{
  "n_layer": 8,
  "moe_layers": [0, 1, 2, 3, 4, 5, 6, 7],
  "normalize_top_k": false,
  "tie_embeddings": false,
  "beta2": 0.95
}
Below are experts of layer 2 (counted from 0) of a mixture-of-experts language model. Rows are named router (the router's row for the expert), gate (a neuron's input weights, with its number), up (a neuron's input weights, with its number) and show model dimensions 0-127. Each number is 128 + 32 x the weight over its row's rms, rounded and kept within 0 to 255. Numbers have three digits each.
After each expert's rows: "comes after" lists some tokens at least twice as common just before its tokens as in all text. This comes from a sample of Wikipedia text that the model never trained on. Tokens count by the router's weight.

# expert 6
router:086149115123130119090081157076102143106107132154192188186154119082153109153083140124080092135108163139111131176083147198134120098124139162137141136159110067166117192182167095086130087103157190088134146115174139123181117117152132092118100178093181124139164124116125062134165164162095112189088153152112111120166108134130135085130129147168148194184144127126148145118146142076141110167184
gate1:157113097146098150103182086116141129138171085137151119172098151156069118158166155091111125187153136042084079072100095109108103160076117093169117143137128127147097131129127076106161152107134133185160097101129154203160208095184158167175162131149123097084135158112144138124062145163107104141097142140072170139171161130092150145119160110072140147141166075096102159117102115140107135138086
up1:150166132080106191130140099077160135103166085130164107129134110096143130162121191062083110203113156116151171107083125143159121131137116149145142142128145138168088126180131036093133153127117140159168108111135167204158155125142186133154180165108139128115168073097155103093066158148136077122123129107073143101174094121134190096123086100082120144183134072094092137133111096113086137132151
gate2:093122143115111124153145116170100090125132098095123178060060140093133137124107135105172156102113091124134172120153120170113131135134071149133183114139151125175121120187112155199166060097139124112152146107118147141122118126131079034140137058187116111094112092094134099085132150134132154063097138142122134136099096228127155147135134157106149135182111166128094083129149141148118131234133
up2:174126128135118141117135162129151126148146144192137122126201128199138162116150136149125143091168105173210072099144153141126109163106146149126077088148088173129164084134101136119083154190160133163153160142141127202145141160163169214111140137093129169128166124102153136183120150117127070100152099130120102103169170099135124111148173124143139124102100049186111095136129104077117051086127
gate3:105121169026136120155185145135120095101125140103124150156134097077185159133131166177128087138149109127166134156129130158145163096146139102104165114078147078099201121170159114151182140145155161148088104187170141150150140142143200125100176096097149174095139123156104136162197145082104156145131143087190137111137112158124116127099111146081130123102152175143134115112095124083185159062059
up3:120082128132045140132158078121125107147093147151102164156117126108094134090165159128174157093171093154092160162129118120160104068215059167105124157129065118125126111173139106124123120117045100102114173114081122124147187143127187083109112073129169075151142095123146116143101151121150154144096124104083132165060150149160130143140100164145175187117152135096126137127108125117072191083104
gate4:130114135140132084094196100112182094141114085111075143118175117155081224138139132136113093092133168147111160087162125071113107158186136116140167124133151064134126109123160136148058086178151153125102106100119117142078130115133119189097114126100120113148146124135195121137176118105091070133108131105139132122085156069097138135125157158151190139165104172124142169148110140066107186204180
up4:153159129133132158135125101173147119143027090150114148127187153130106159151148159109155130136125137130163124090148137102118178190146144064098131091146103147100132091147126089118144074099148205125149141152172147163096083099104054107117149108117113131145151131093102072131108151118167136120126085100119189119083157139072179176195240126150140126143130127103083151088141144094138189123123
gate5:125110103181146205134150081113120134092105145138087108077059127157132145099086135095127158134121133091106215212114128108107126117076130119160137163128156104119127149140107142202129137146145110122072116132091106146140172166159239130179094151159168090096125082149169147162145114104172129132183103100100146173087145169165120120146080117140135192126135165097133151175128129125090160129157
up5:152114103155151120051154108141151144105080156109144149111162131162122167145106130158093123125141163112132154155138158075098114134059095112165092137104149128094104086108161093173141125176078210118080140121109181078109082104165198108142104127180190102121158183117136172153148137117121113125145195108081179162126104111127138094088083094117164159139170138108132136182093090115139195130188
gate6:106121170103081146174153091188140192128149123172151158117101110123115148105135153190182112122135144094071164131161146132064117121129098080108149121117095104132171134171156159140150110162105135117158108088145179134148117108140135138123147082178127123135150120093196124169055167059119160163104114121100149130155130105150080141171125184070142165161187206180142128171112091133103056159137
up6:131099115114160106106204128133126147141073068107150137163119136104115140111114155057160131161137191096119128146138140144118048142088082052183160087160134131150115144172193151149095108133093179134133126115136221124085131069149149134127166094144102111121188132111136118090099165128110148131162160089131112121155139187113115176130169175106116131106194134139142127130153100075165097053144
comes after: "|", "-", " |", "==", "\n\n", " Total"

# expert 70
router:126187137102094158075160190080154114085155092166165178151167081110158081132097121129121100130131170141112151184149152172092152174103121180149154123096107109135093157155167111077122127118177162091119180142166128186167088088131090116139127161103175119173184140091120094123190177188123145150077129151104101089133089140153110136092190166145148147145178093142156093119119102136172104143153
gate2:158154059151063150141168071120151110142082158086089084089185110140171153170123146137114168144163100079196124075101101143114151085137089140171127143156128115119119101136095131053151082119137171173141124119126130143183139128103101097099192132100121107169128148127167167140142176115176079194136063078119135142132134102117102115109137168131089110099164135103134104107119149118112081093039
up2:097150097104148049146075143084099165174106089118140139113079050106157084135101151091151112142135114097153122104104128065181132065154120107187151085158099142160119149145101125109099088062103099081168163118103120119143145148118144121149140105177125127129107141178127131171099178151111157138133095082122082140182120084107108097154154183158125115202077090147118123133127138205154088089168
gate3:163174090151120092155103082091105126118097105122117155107176119148085099097125123119145088111117135129062097084109141165102116220121139100106113124151148166121088122136168079163134132185114143120113090093087161130137096087180108152118158066174072172093102151113147109113080098105164115094091107070082111098182137188081155089154110076136098172124131117042081130108157135170103110140124
up3:068088094109136150115207210181058135090165077094101103127088123107091138107095105115074162088143117096188150101143098139164139140119150145118153106100168146098099100015104092128130202125108085104122119069128106107131123135071095139129090138135064108110125109139083080066147148101165107128153102140155153123135103111137117097091171132107125128158154105093085118122114138103168116135133
gate4:098114111109157171179108156190128114145125113060136113132159124133107127086136098109127076100190175094166111115143146122140132163124118123147143108130159152099128144150058185161129091076147072166126149105129065131081142141108080156147182078161115174093147103126102130114083133136108189150180100104128138118166158135121163082177174137082160044118102168066165118111088110193119146138081
up4:139106133103100149191136126217176072169117134146160129163094113152104056081164088101145084166130147071130106159112135136127087159156144076152151124100189163124083076168067123159099103119161079116123139072138106165094114095093107167123111097137124106140140074142098165114102152165058167101147116129154121139087114113184114104203155175101110139147084099133084116140117143148081129096121
gate5:127132134103173121110110083130057103139158167194119100164127130132112108151077105102084096131079121104125083080156119124137137100149153073183075151105158120091125114117128206115148118078142085064116090124143121175111140112141096099133167128121116147136088148115136095152116092069150140095072131189141137076063134147115089126165153085170116049113113145172112146176176145123045104123096
up5:146131130097120124154087152109080116109092146163113114111102113165126111115077121120159118076133132094069201151164072187155139117114135087095113150142079100102160154135202186088111160141123122133140147069121209196080171112131152125112155082123148105168137127092118098104113082093122119130172148136174137080062104094120084115127136107085135109105109067142152098086114097150089197070112
gate6:130197161111122169129084187145094206140112141144175168120157167122118148095138103114090136110122136139115149109085083097114134115106135109111091154110135119098155149099051141147141187118144129131102113045138108165154084083081145132162093104114067169095152107108100132166116167091089120146185113117188093134187178112066120083066119131107143110150154133162151049111185155150124134111113
up6:123091106173122166154126088127091128153092157111140133144173114128108103064144099122127184101152163120161145135067142105164148080106133095158167136119118106101080165127128151072111148108121173150060169132151176092170193123072157150101070090123184132157153145118204164102160135071099174095203126130148141167054171138093125119119153097131167120129122116101126176149097090101117088167154
gate7:131157104131153078102145165145184136123096098137079133118121123117131123133124161170160186213114120127152153118056139166170134099144176077073155134116111112127087114162092129099102155142132103169081135199112199165056141132198140152124116158111162078109133111115123108150117139094206157083090090181173115131100118123139117165094077109100143094162179183115100138180140123127129169151135
up7:144169061110139150132143121154074123128139180103111156165111067060118111153182112085101125112102085129103156158098168145166166132158119081115148124099126133055096178107107156149103121129148155124139119120089102152106114083163177127143106135091125130116054181170172106139109217151155126141188153118118182147172149171130100073142128119085091151112077114111094136104104060113150062157112
comes after: " ", "%", " It", ")", " it", " is"

# expert 76
router:142176135110092166086157183070146124104151102134152167123148060096174088147086134140135110134151182145093177179178143163092122176098121179130160133111101112145079152160167102081127114134166152096134189149170109164172082087132092141132109159109173104157181117095136086121163165179135151130078145143102107066171081113141078147096180155145140164159183113141144109114129103123171099145180
gate0:121100167167161117094145116154128178198133122137148130135089157126143152191149125105127104116155110154142150128125168106152089109078193140107117082102111043082153138137130163165122063121139105129122063129096167158071167161155112112119146195163046153134121198100159152161064075092161097167147118073162159139157147099128158075133155136125119173122159114131089079108159155122129156126160
up0:110136066116151065165140121169114109148142134135118089125090140157104114115111157112115134124125123067083183150127147098125175084107071111152147159178158189133154051116060079144144149137130147150150208089166094123161178098105178138130102082093169158152143135138137118081170198105136148144128123153131114202065084180107056131150115162120149118065129113119107133146097102117115122107104
gate1:103081110106174092120133166120081153109146132100158092155113119136114165102138187109131169117113088089137158028117122118153136143091124132149091172200210118125146056166137183095093175137167181117106107150088065155141095127127152145136186121155066186158118129111114093118111087095151127126188097109158123176109125073118114143128141103157115108109135119100113121175138148179099127105056
up1:164144099093151123086119150135122121159108142118135054095180093104133222123167129169159134130147135175068133108112136146160098199143160153115181155106120139163124123133109107129133112211131143150138125141060135105166124123130172137134057102131129169115073117186063099103197158123146120098116121158147141126095189149075124149133123115110169076078175158162187180112151144107158166129118
gate2:090126135103137156119151114109165140154211088095094128140128128107082179146099072107099181179166154153111102159120129066059115094134136084077141141148156173143072155162138118140176112124117123072116142135094122113138109108118182079065136122149107156115105086125126077143108121149137193096101181114183099181054173148104179114124127174117156120146085121128140079104135056152110113163110
up2:191114127156102159125135115144117124080104153154138123148106088137131133206083159108149114103105107141122073144093138132116078150095125116202156160140135120150142066093106099170129107190131128163066157147144097151088142173051150144089129105142060128145164147043112129102152098092156097169099104122168087120140104175125123146155108085105159135112164069094142105142184173175208125142132
gate3:123106067114171077105123163162164110134114132132144126062073164143124132141124161130165167128096132155115125066184110139147155128102149087111150115089108167101184113040068133170138182163125092189117105106079143116140090163092143165146126092189132187183084106103113113115173139135140128115120154101163120130129134116156163150070074094121126164130095080192077194112115081108125148109127
up3:086187106101127112133165229128167131124186115181149157122148199087098091102163145133053096108171140180121120142153101076153150159099081094117033083083126176113113101121155095110056145173075115138110100117138110128125150125155127089129094114139173151153129121148125093082138080177133135105139118110163135124113145158109195146128129126132143089132079168125142113068081119133154128125103
gate4:098129124137127115190093095133133107139168165095119171135163149152076171128113143193146090102092186070122133075103098155107147147147113125183183116069098174117131134108071154185107152128107096143188142157148165108094127168094144143159125142123152152122126060076086104094087097101176101168111148122136062166077190095121142055148118114139157154129104113060170147101105127137130107140159
up4:112136123129127115183086133172215104168099102131113105164126190109183105140109107130205108147143094087159116177147164173133154110104163116087122150161146110105123117101128118136142082129107152100145127127086157119095118102132052085149074178171071126135188197153133117125168120112069158155133135125118137126219066113150103116096159131144137083099099139153097167141202094142114127120087
gate5:161108195111139153152134094135148168145187140130102194161145085077080184095191151161106154133149146106113139062164138133088092110136122106152156143170193167090111091151085161122146110146151099114149106090163118087171166176099168182191107104117173072138094128142115105129123130106136101126079117130126121115128137080156194126137120198103190130143164168170100142144167157159117100165160
up5:112128159099080162153147135160152078138190128166151153170116155109092122156137121109158199134066113173134135099163124091070122104156081148116158121166131097045113151134135107141157126098116129163086161091083127116196092078114098177144152124149128116162096129108169073156162134095175130076130151171104142123036096131136150216141156112147148174177120109113108140136111139151072081146132
comes after: "201", "200", "202", " ", "199", "198"

# expert 23
router:137155121103072169082166182089154110103119111144174173149169092131164084138111137135112106124149181150091158187160167158101157174107119184135145116125093099120079161160173107088122111101176160087125189154182128182167095109115100130137122151082176114155204136124098079150173169178122138144081158157099104094145071128134098131095193162123150165152194116134145123120121117121172123138166
gate1:167090156151164128162129064080159141125167146114115168111099089127195100153147176113105159179200103150170102074168085125132134183130164125072140154172126162141128091141096127076175124119194103141112086133066104174178132149133123177133148162082131081138136159165100141139065068115131132114157123131126091117104145110128111040171112112084138171135122128151137140111131139121091191159161
up1:132120182103111121196169138126106093102151116165102059078138096092070047132121142096116169128131100104120184125113097141194132087112190166132098170114146157130124165135178118104090129092121120105135121122170177136155101154101190127119076170122107163137125154139126177064143120060140082139118161136148117079118121140140126099113111090100131080073147130113095066161070092149183137079150
gate2:161179122121076095178118089145163182145111122127113118167135135140105122102134109129162168100118122145139170070154119067188100131113151050126165113177085095152113156128050149081136157115076118137111079091179074086132075065166114167126149137152197096120139134126147088109123049156106101120164074117109167158073111131132133138109110090125138160101121142085117145091180146167102132154155
up2:128154109118118089123095129108159145147165068135145139180136136131155095118160085096203160120099186176108077160144126133132074123123129145176144115144038127145106141097183133136099120102115175151116082109161070095133115118022131158145131096118153073175139068159158103116133104155101124154124034171131147148076098122180097169146111099119097134111147089064104129102168123125137142116114
gate3:131147119120101126157098151107113158136167142118174142084129150124088074140080165125146113091112061169139150051112164173117161088179181139106140205106091119153109127105144089099111122134172173149073152119106138130119137188130120070098126108172138110177120127104176143141113108091149075149099126103168067102116126173144108164119045129132141162151172135073116095102130057053101154152124
up3:162159153102133128119131073161144160099133076122045114111154014093098122143106114117100174088083162139116166111122129135087175147097085126155209127156166080163068129101140157117090159129161208124080176138174157072109132117118079140157136119142098133165070127093145103100161180153102127147132119110155139128138133127132106127123132114031154110144112099091106133127117091139115170127150
gate4:149072114151229089130135149141127105119208144051107133158071138142123141133140106136153147129165123088175112140126156086148122157164177154143095105168112115070102103131167093162172113067134106074073135185138125125155167149093112190084089155129154154094115122116106177176062150153119157174113141085106073129074171170110130147142146129153111088118153134085103134123118108154145178146130
up4:111151131142111181104074088093114146095118155147147062164149108149152142079143049121146090160114183129099067107141138123116129152096105125131099089107084192115127147148151097082139166082109174154154121092101112100178135109082126132112141114101108074166152108062185151072188140091119152134171162114128157096136173058135143104141061110092118093131147117147135090153136134094185146144054
gate5:159112088157145098085144132135133146116148102139107073129086080130106164132151161099142095129122168131110155058090203161118103152140105148180141119089050183129107105163162160119110126117151109142126157102092148072147185155118138182150089113164121139078138118107097135130108018105120133106171159070107189142122101128154192069181142114118143107150103170147108156109147143175146074145167
up5:206138119134109131208110133170128200127154112099101146132117159133127120077140110110096166119165102089139082117123084101147113137107200072115146084204148134155151087100096102113112152151090088146128110159157152072145093101170094093165115115113092122132138131160125135098188173165158169081098132157176061136136164159128103111097128101073147130175130083124173173154147103077078111131085
gate6:142112124082111128111135167177124073099182165079119183135131129124110138130102124094166117120127161108169071098084069061106082134149137142116087143162179158130137180083061194148157113137182150146162186138086137165123123148117146109075119118143150144097180158149079124127090130119095160084177083185123093131124113150126163125168059183118140063114098116119118110166106090085173126133140
up6:109083137074152078097137121137133078074127135120125183153115127090110080183126137123148118050178186092168127140165062109120133125139128129111104139124091203111139105132083209131140118125166121191129151121114112159159098182156121144081163116113180208088170144112111126107148111106115159130171056116127079115145085162150173115161124137097167088140104112084134107121103144104194096112147
comes after: " |", ";", ":", " of", " on", " at"

# expert 74
router:131168139120089159072142193085142141117156106160176155129148087101154092150094135144126099123166187150108179185181147169103124171113107179165151129131101098116083153150181110077131113126178161106122174158185117165164103093135088127149126166095178106168185145094124086134173173179146142145087149155099099076152071130138079147094180168123142151166197127137130122114103122119167111143166
gate1:130134059123157138059094112139148146191139105143174132131151162129139151183074118079134116169150132112114147101154157085173150098187120119082165145166092128116175160084138110169174106156160134109160055132111123099133147193066132147155118098120079125092174124100072196146113110169134157106141130090134089160097097144076085134117152122087166110162173082113129067095085124133093101158152
up1:145106174138161130062140107181106158176208084091117193109180129161121157184063116091138164139157123154112130066137133106127106082129153138145136144136087142135128131076138086156120167181186142135110145080125140100161101203086118118115121088125088123089155157097047090103163163182137128169127114151104151131106099137111081163134150145079109099131178142106115121141120100206098124162143
gate2:143128127140061141181068118120144129108132109137148113086123140127103133133149134133167136119091111121082132069130133117160113144196106112120103120039077126092199140125062127168160124091141129121067163145151131128070162133104170037140137143103111108076167149081164116215164186130119141113129115127146098176105074120132121155170090058078113115122094154079143118184143149143109153134116
up2:109140140093087119098071058115159126158104134105130102113152095180114197112124129072140134096143110083156109157198128112156115066125115140154124230069141125110129105104150118160138105083130146078132119130178126117109134125075173076098070165088124087144144118091162178158127110137079183104173152118140064122116055137167070086148115119102098142134144131112110152126087111153141104159081
gate3:140117121143100109162131056054119172089139123141110135132128150150140115079079147173087123135106089141144199080177150166116099190098138110152153087133046208159159130073111110125112098137125131132154087172147141106071101172140086103129057162105152162165160102129147149095151101185115106149151164089133134100170164096057135149121079118125106092106158110124113132129097163182140129166108
up3:159076090171142124120090218126121073084131092123091108193135117124118148175143127090124107169138103131050090109125139113144164111133164147140060201135120162116166127086127130138116161112130097144152183081127123081119139103119126151140072158107136112109136175120097070118117126128143176126121144192142099112102044131128125143136131111134139150158194130149119200178049049144132124134135
gate4:146126146161189143135130091174189110084144126145076170174162115133100078156168122104147135175196165104087143102172100124134107146098095153109127109142167095107143146118107113135155158117087126146121085104144064062166224138127099121176120142162134160056152127160168110120125092076164114097118109082060134060129121149107097123099132105089144120148148087095106060135111158137073112144104
up4:082097134110102139095095127067115081183099130172109139117070087110212147097092122130136130094117137119169091137108121101143092128124121059148140137146154123121117161102084170110133097134152127097110111087158116092087128098141061137104163103108065064185084136136069120073128148126113157163178173154149119224127174090113146118115123110188103110116156125131182132154188072109113152117151
gate5:218091071142131094124093171125130122127099157192137130107140117168108125139227177140153141123123123129154132069106125209099138121154191107132087164089127126124091088109110207125107179158139160188128143108097135124150122128153095160100130127108092173110166123076122162118082116146077149144144090083130136160203174133122152126097089152135117166154115170143138122134148163159154135147051
up5:157097092128123094133095175137099130139098107120121119108107139119076178145164155087159089135167151095204137130116155142167116151124162101126171142128074157136090166081173176085077092125188152126127162127123074083137119166128133181165104162101182171153134074118162175140107150125103194143160163135133193088134134191136088141102127115136140178178204131107167129130083144161136105185098
gate6:082123090093146105147135172072098119132135189116163105099124158089097134136185132183198119185149171107100120035165141131091148134112150121137156140123157126143069132137105111135180122128105188148090110095148212141110138116121109140158093130094136092176169199147144105151087097134192126178100139141177137133103172160095143137070137136105109139133131195129089101171120165102103108099080
up6:091117119095116075138090127072120120087090133103188135110142092152128105098141133131107135116144099115117138105125168195104125076137138191179170088105067087198148145183113142161159118131113142134101155123116159123092076149121069154147091139106127098167155120098141084175095092171106106126124139082191156183131155130207168143040129094085110090139117160147112077117122120084124106069135
comes after: " the", " The", " K", "The", ":", "2"

# expert 79
router:131153162110072174065136206100161126137141097135174182151151081122159089138110118103138092111154169138106159198157159161077131165096097174142153148103111084135081164169162099086108115132157146098104184142159116173169094132136083143131130149090173141172184155107121110150199158179126146104101129123104096088159075116166107141079190172143117156156177104141135120111128082115163121138167
gate1:088136087154120085102107166055116113122148145144085172121103162166067097136117168124151075126140136179149101082092114218082178109134177074136117098174119145149159116131083085122120174147134113114062119133103161121093126111089164124092155122162103129106144147171096194125143111099138099101142162117123084100115134171117192128124077063092085099102088174157131079139082177159104113142122
up1:193113170116124148201174093167103124138161100140128125100170084112176138142157124140083179111107089158152153115120153071163116163120128167165130135092168148034076143110162117120141121143088162189158123147109108124130143160100148132183147147152147144122103080085136050114146121131140067170109154140153191122143113137087088164176193156152137168099149054140158174102120098135130164117150
gate2:160138113116123114140142148081127173116124085147158086118180109144112148158152097108109127114128134106184138100152068154120054134133159114149172184091158161143136071101006117182118136116141181173165111125093102166205101123128160139109110180196083151100090136141162114177121132156135099169110130076103128141094159152110161183089167100151115103130102127148172163185121105148142163143139
up2:155144177164159122168125178134190112107124127158117151152090101123137145064087101171207139081148124136142132091148155181146086105151118184088106076075104133185110113182128111136197108133099135106184148107123146113109140096219116148126100120164181082133150131211070135147152145129098141094130126177104084146120097114168161129159121120088121115123118135126106124124159163088101061093088
gate3:115127145101128106134133160142202141151105138140116086157136210082136162160192106084120106105163102155137101047089092074144164136089137157178190082149133136097102146143102136133095057164153109147140097133129130143107123165105106128171114091101138150062121190110141121068129116188167141133093132164129131146068097141070105067089130111131130126114147163068081132162118115056119124160127
up3:115130116142115121160134077167116129133199149134046161130103120172086092158104131139084085179076181140104176167139108178152101179126163131081151157128136163170184139130127112101152103136131171082174062034153110096105112116166130110102171145149151086147151148121151092131093138119143162108169096133134118096156138151102165195100054117148070112116140174114081109086123123150113089141144
gate4:090160122149129169172075101074112093137115152069047116134124178133138148184097160160130105117098180115102168129069092147171175135113138117155175110120146124161119128159102141133128186143139080094212127158105067170120108107135129080145140119108092108169101158074094127079099097079172147183174160083133141130122123106036117147115054125126136104128148158125094134112126123175102133133112
up4:107118134120159121125087089101134138124110195107129145174149123110119138135101190124149127125090107069088101119111139118188165103097154154129121137097135140117180104107141154108107176146081061100138135192085164145132101132135132089161127194101185117177148133074124122055116154162137079193183169188168091142149155177186125115187101110175085121110096149117092142180097173115098148155106
gate5:126073128141169197093092167146078097102095109159073123145077159075129067112152107119178122115106140133123174110168158175167140132129173124169155095155156043116154147099127137135155099153094136153169131098132145112128154109165133124128214107114132133128134109081139114124052085100152169114122079148194096141154124055105113135150134125192162104101084089142165072102104151129073135117133
up5:101185134109184107141169139130103056136125146132144094080139124124082100124110185131128180129114165108142103070096076179198109164155100098092153133117070101165138097155151110095097116074121115120079155125104143130144128137137134101121101087128152114114061109166149172143110131157140135161107075123130132138129059161099169196178111097116100164139196136154087125162129158130112054046098
gate6:119136120139190098151151119083148090141118179124055097071101118133149095115107095119146153057182142131204178110206127118160137073101084115169143142066129107142170127117123071118091134115125103165085131123128095117111170141176144087082153115111096080086105119082095180152118160095146144158163136095069188104081122179090145129173101112150088137161115141116139181091137104144112112127113
up6:100088048155204147140139146172121107130129140118081120075163109163140113103117110152172139142167111095157114125142147163110141121083158150173124094151125068128121153067179073089075140086140083134039149143181089108126140129205147151116091103141178093130114079115095140103119132127139168141154134123102186146071153177101124114101040105109109169114182126092117146135140100149093120133116
comes after: " ", "–", "0", " |", ".", "1"

# expert 31
router:127180138111081165081152180074140116109150107152170176142168083105169082139115127152132103114146169139092153188158135167092130173093102179141139138130096104137079158161178113085126106121167169092119180138176111183175088104128106134127132161096176107168179142110120087140182165173135146154076132152095100076156078125159094141088182166146136158169182117154144108116110099117164098143182
gate1:103113157134125116208103075194137132129091099105081084175190098162101175173120102127113180086112097131091091115136114129170124158147114098112092154131159190081193143118114139112132149101101106166087102151087137107167124202171124157127179147158089035091083142134149131138119151133096094127085134125126087159102124104122164072126128138183115120046110137138168139090136113145107160143156
up1:168125147158141105073128117126034119146175142142151076111128118082103141049165120121107108082132167144138169113097135073100108125140103126121141093134088143100177122080185123160139142176100140116063129130145193146062158187127166140141225109106148179150167131131145151126146138120075132117124125171122175105089141088156122099103165110137112133082108182171144108178159157143112113177083
gate2:152095120187171079137072110132153132197126097106046106137099136090181099131109181148187160126124133129168107185141143173161150154097152040096137171107114059102106155115122113138148151133113135174137101087120146117083136130175077198076124149155119179157067181165108121114153153084148117097142125159164143107138164110152107112164116119134116170096120104085139131117166175141139184119106
up2:086128107206166109123096103146127121119147122145159118174146142125172127092131062154113115060169124176133089090095158157105177121147127113092127123138127146134170116134148091194114152148169115125137129125108159128161128164184104136133117106152143182064199158112178115165125112121141072115090132116131102143094065148128150132106159125151120181197078147104117104088042133140207144057169
gate3:106118170135142157125140146133167161124091095152097082134126152130114111152149121152120108107088146129129117069146169156174116101126098168077097163148086145163078112208128158133068208139195159132153154112159148125130156184108180107162102169059176139124097132116179180146140138109102087072150206118105109112136148165178091130169077096044105130133109115083118109170140134128147108149111
up3:082129092116122149098114125111089199096101124105146109089094085142101145196141178116124184126121132110129144080151136142133122126118116134077096085193130184077115179207162097113154178114169133135125125096166138142097084155151163115085116139148071168123141107100144064084144147130076091139113108092116111111146143134100017096122106111084174096123163162079097128112130125183170141123161
gate4:146130114199107142133124106171150116156113096103057091132162116117173134141144144145109141161086081125150158112121095097137099137102145130122105131179181158079109135141185075203148117070117080167158061077107119077155083200161148152120127187110096110148073076107179129113136171131154132132108177184120095153098175120166179113121090137101133153054124137100112129112156140085101103116113
up4:162114122183191100119167134081105089133122141136142140157157165110142068126123156069144082157101075121094154084153081153189072154137112078110095132118084073096144121161140102180102183171149122174129155127066128100136089128184101115141175087123113120132133114061104113172147147160160144143100168139180111126109116154146104115143157169118135155129158169161129153215151093069179091141130
gate5:161123110116128153151110108078114135188166174137082070017132141118125084152154091124118142147170144131125196100121151108173101069094160142153156112147130098124152135167118166127189155122135110115104107139130135141128128063131132150163131056170133109155112121157062151150118110120130155082179100115147097143081150202211184139107120142069132140130089131111152175176133194135109142154111
up5:143145067149157124163116073117114168144099167119095155175098076111122123156156151139094236164119090142121097106145086145109152142141074162128132142132095160149159114127084099087135062133130122144134117166129113091126130161170143068112084114092150123135121101113130113145111099148140135123101142101107171095212098070117056190139142081208097118123094131167105090041166134102130141132103
gate6:131093116132131186110109134141149149181099135135110102101100135098147169135137096166079122130127148153147099085120198141203189147147116163137090147152115109141125124124117158122070098169153091149119161164136119103088142170132152194197154121171072146064144176103139177169181109112159100123130127063109103121173114123168100134106172107075110148092061151188141108147163080192129177116150
up6:136084094165134149116116170088136111156130150153080122129132125138131155104111083122139114100141165151171149131048152136139114104133185160096137136105205170069116201108199095098109149117137109104131170140183145191130081106128143141131150135181100157120186161123110115109126092083098102160095055120099102066173127105158122141131106118148168064183083188114110146144136115190101157108171
comes after: ".", ",", " that", " where", " |", " when"

# expert 71
router:128180158117086156075152190070160100101136122150148174140171076125150090129098118157114104126155185143118167184150148166098128181105112184134143130113088095135081166142176097092119113114176168095114181124187123179161089101140105123139123148104172095158184154097129101128191176177114155135071138143093089071162085122149106132094183141152140144146172116141155119126119102121182102152178
gate2:109138090162151150123085153095125154126076142099092153119115148089095147125114126114107201107170089119129112092142127132111110137070137120116163143118070071069092176066119156110153135182099058121154175145172080105087110144091090123080108100126055102133083140110171214134158108124118116081177106121093083080139199158108121105135128126109110085105117098160094133154171099119091121158082
up2:168132103093129065115134113064120066122164122126171126118066131132171127095129171135188067079087136133086143107115167101148162133133129151146146110121159196140146090166134129167143113132158146130135158120150143138212146031145182169140109120181115200125137117145096112101124162124155092112177091178157173148100120107129093164109111046137095083113143168140118133110104094153118131096072
gate3:112163162109146096096110150149149139117084182149147073141161160079174144124146133112148107181189106088084096124123126108158101090145184097130173077153122162116159147161026154188108173124151189056137062142087123146126098139106134145146117135148127146077090123118157150097126104163166128136114135124107126134203141119137068119121131142168154128106083180076135141128129032094138141109116
up3:132101113055124160160089148081153043126116123139143114049090145149113172108128111104116107177129128193127095111149201142135117115143088057141139110126112120159065128139169098062160142118129098130162113097071116108113155091109081135113158084128180135134093161163075151168127077087125119158110083076119106126110098130136150143146128159135185102149109160088128078100198140104127154126058
gate4:175174126093137109096109145186175126087102155138151092162127160113089192110163096149137112095142166151134115106119088119188150127175122151114119087160182130082110172100142101152117179126145131075118107094146095149154153135062154063121083113188118140138090120187168079165130069125117134118144115119144130110148159166093224085097129113098143083107098089134079204158143170129166131132112
up4:151116144161153175072099083085134134127160113125157136064134065120132154120097147122161134140125122156163111148147172071100118090172153153097089155106186108154118111082138156118148090122122137178087119109153150111066097133055182124154138113111072097160115144121089097104150118099106093073091171117074122083107129135117107066039175105102142173131135144089056107123150125115081105092073
gate5:113126097146163109117147034140119147109161111116088092094132218066135084146129089138156138139144160171150097088124136119168088116108133145157109158129095090104105096111115096155122050083133070164068105111169156118172185154115122138165114079181137098130146170133157100088126139157144158120084136138115118144098150123146133073158113094108053157102084098101120087144174142103161172144056
up5:087164146117131080081101128163196126130089156105162129138143098122115169091148157165140086157118087147079103118107146149167140146132122098088168138165177123085171200153093140175126131113134142130167081100117171099168079088101135171139151173119199110139089135060147108137161124123177148130180107152112125129116130166088050084109144125164151121104067182111174133138047094098110115119092
gate6:197123111113103083137112121136079066177148151180106068140125135157121144077121152153126144127097136086175138073098153115139118124133135023078104125113088116141129151206115114137143169181131124127100155101125116159145152130117143133101216178081097109149141071188100107099138124102153148135163120120157131141097183077132165111131112162142153142076123056096167128065101088127097138118163
up6:179130106118129128085093108185093131106171063146135142174084159127197146106081129148156087128115164185166180129111145123090065134119133093149133120136181143183086119138173140156184153123160154130105084070120126108100161110088115157081137101023108094176116145130069148113120164170103210154123113080130114129115092123104108123128130097153152095093164156115141131087084101144148129160094
gate7:134153124146098132122123150162114114166086093098080176169135077107179184093106190099102154177167171125132133091156109125153100142073115102105123083086096124095099122110130146213109135150114150087112039142166122094113127112103124083151117107163155094159123104148143067139073111141109153087161116091168151141101069146093115085075124155099091171171095101107176102108198171139146159130114
up7:109103116148149121157144119171155079137154136102203125128182099125137106141163186121127130111123092193158128125111099165067149149139116060078164070166174140135112106142127126146158111132168148145124124153145113154106122176146133127051073122092167059088139142185116126117121077177138164119134107107152154110153072178074130100202136098169094110129115141158139165138110075134069077085077
comes after: " he", " He", " and", ".", " It", " which"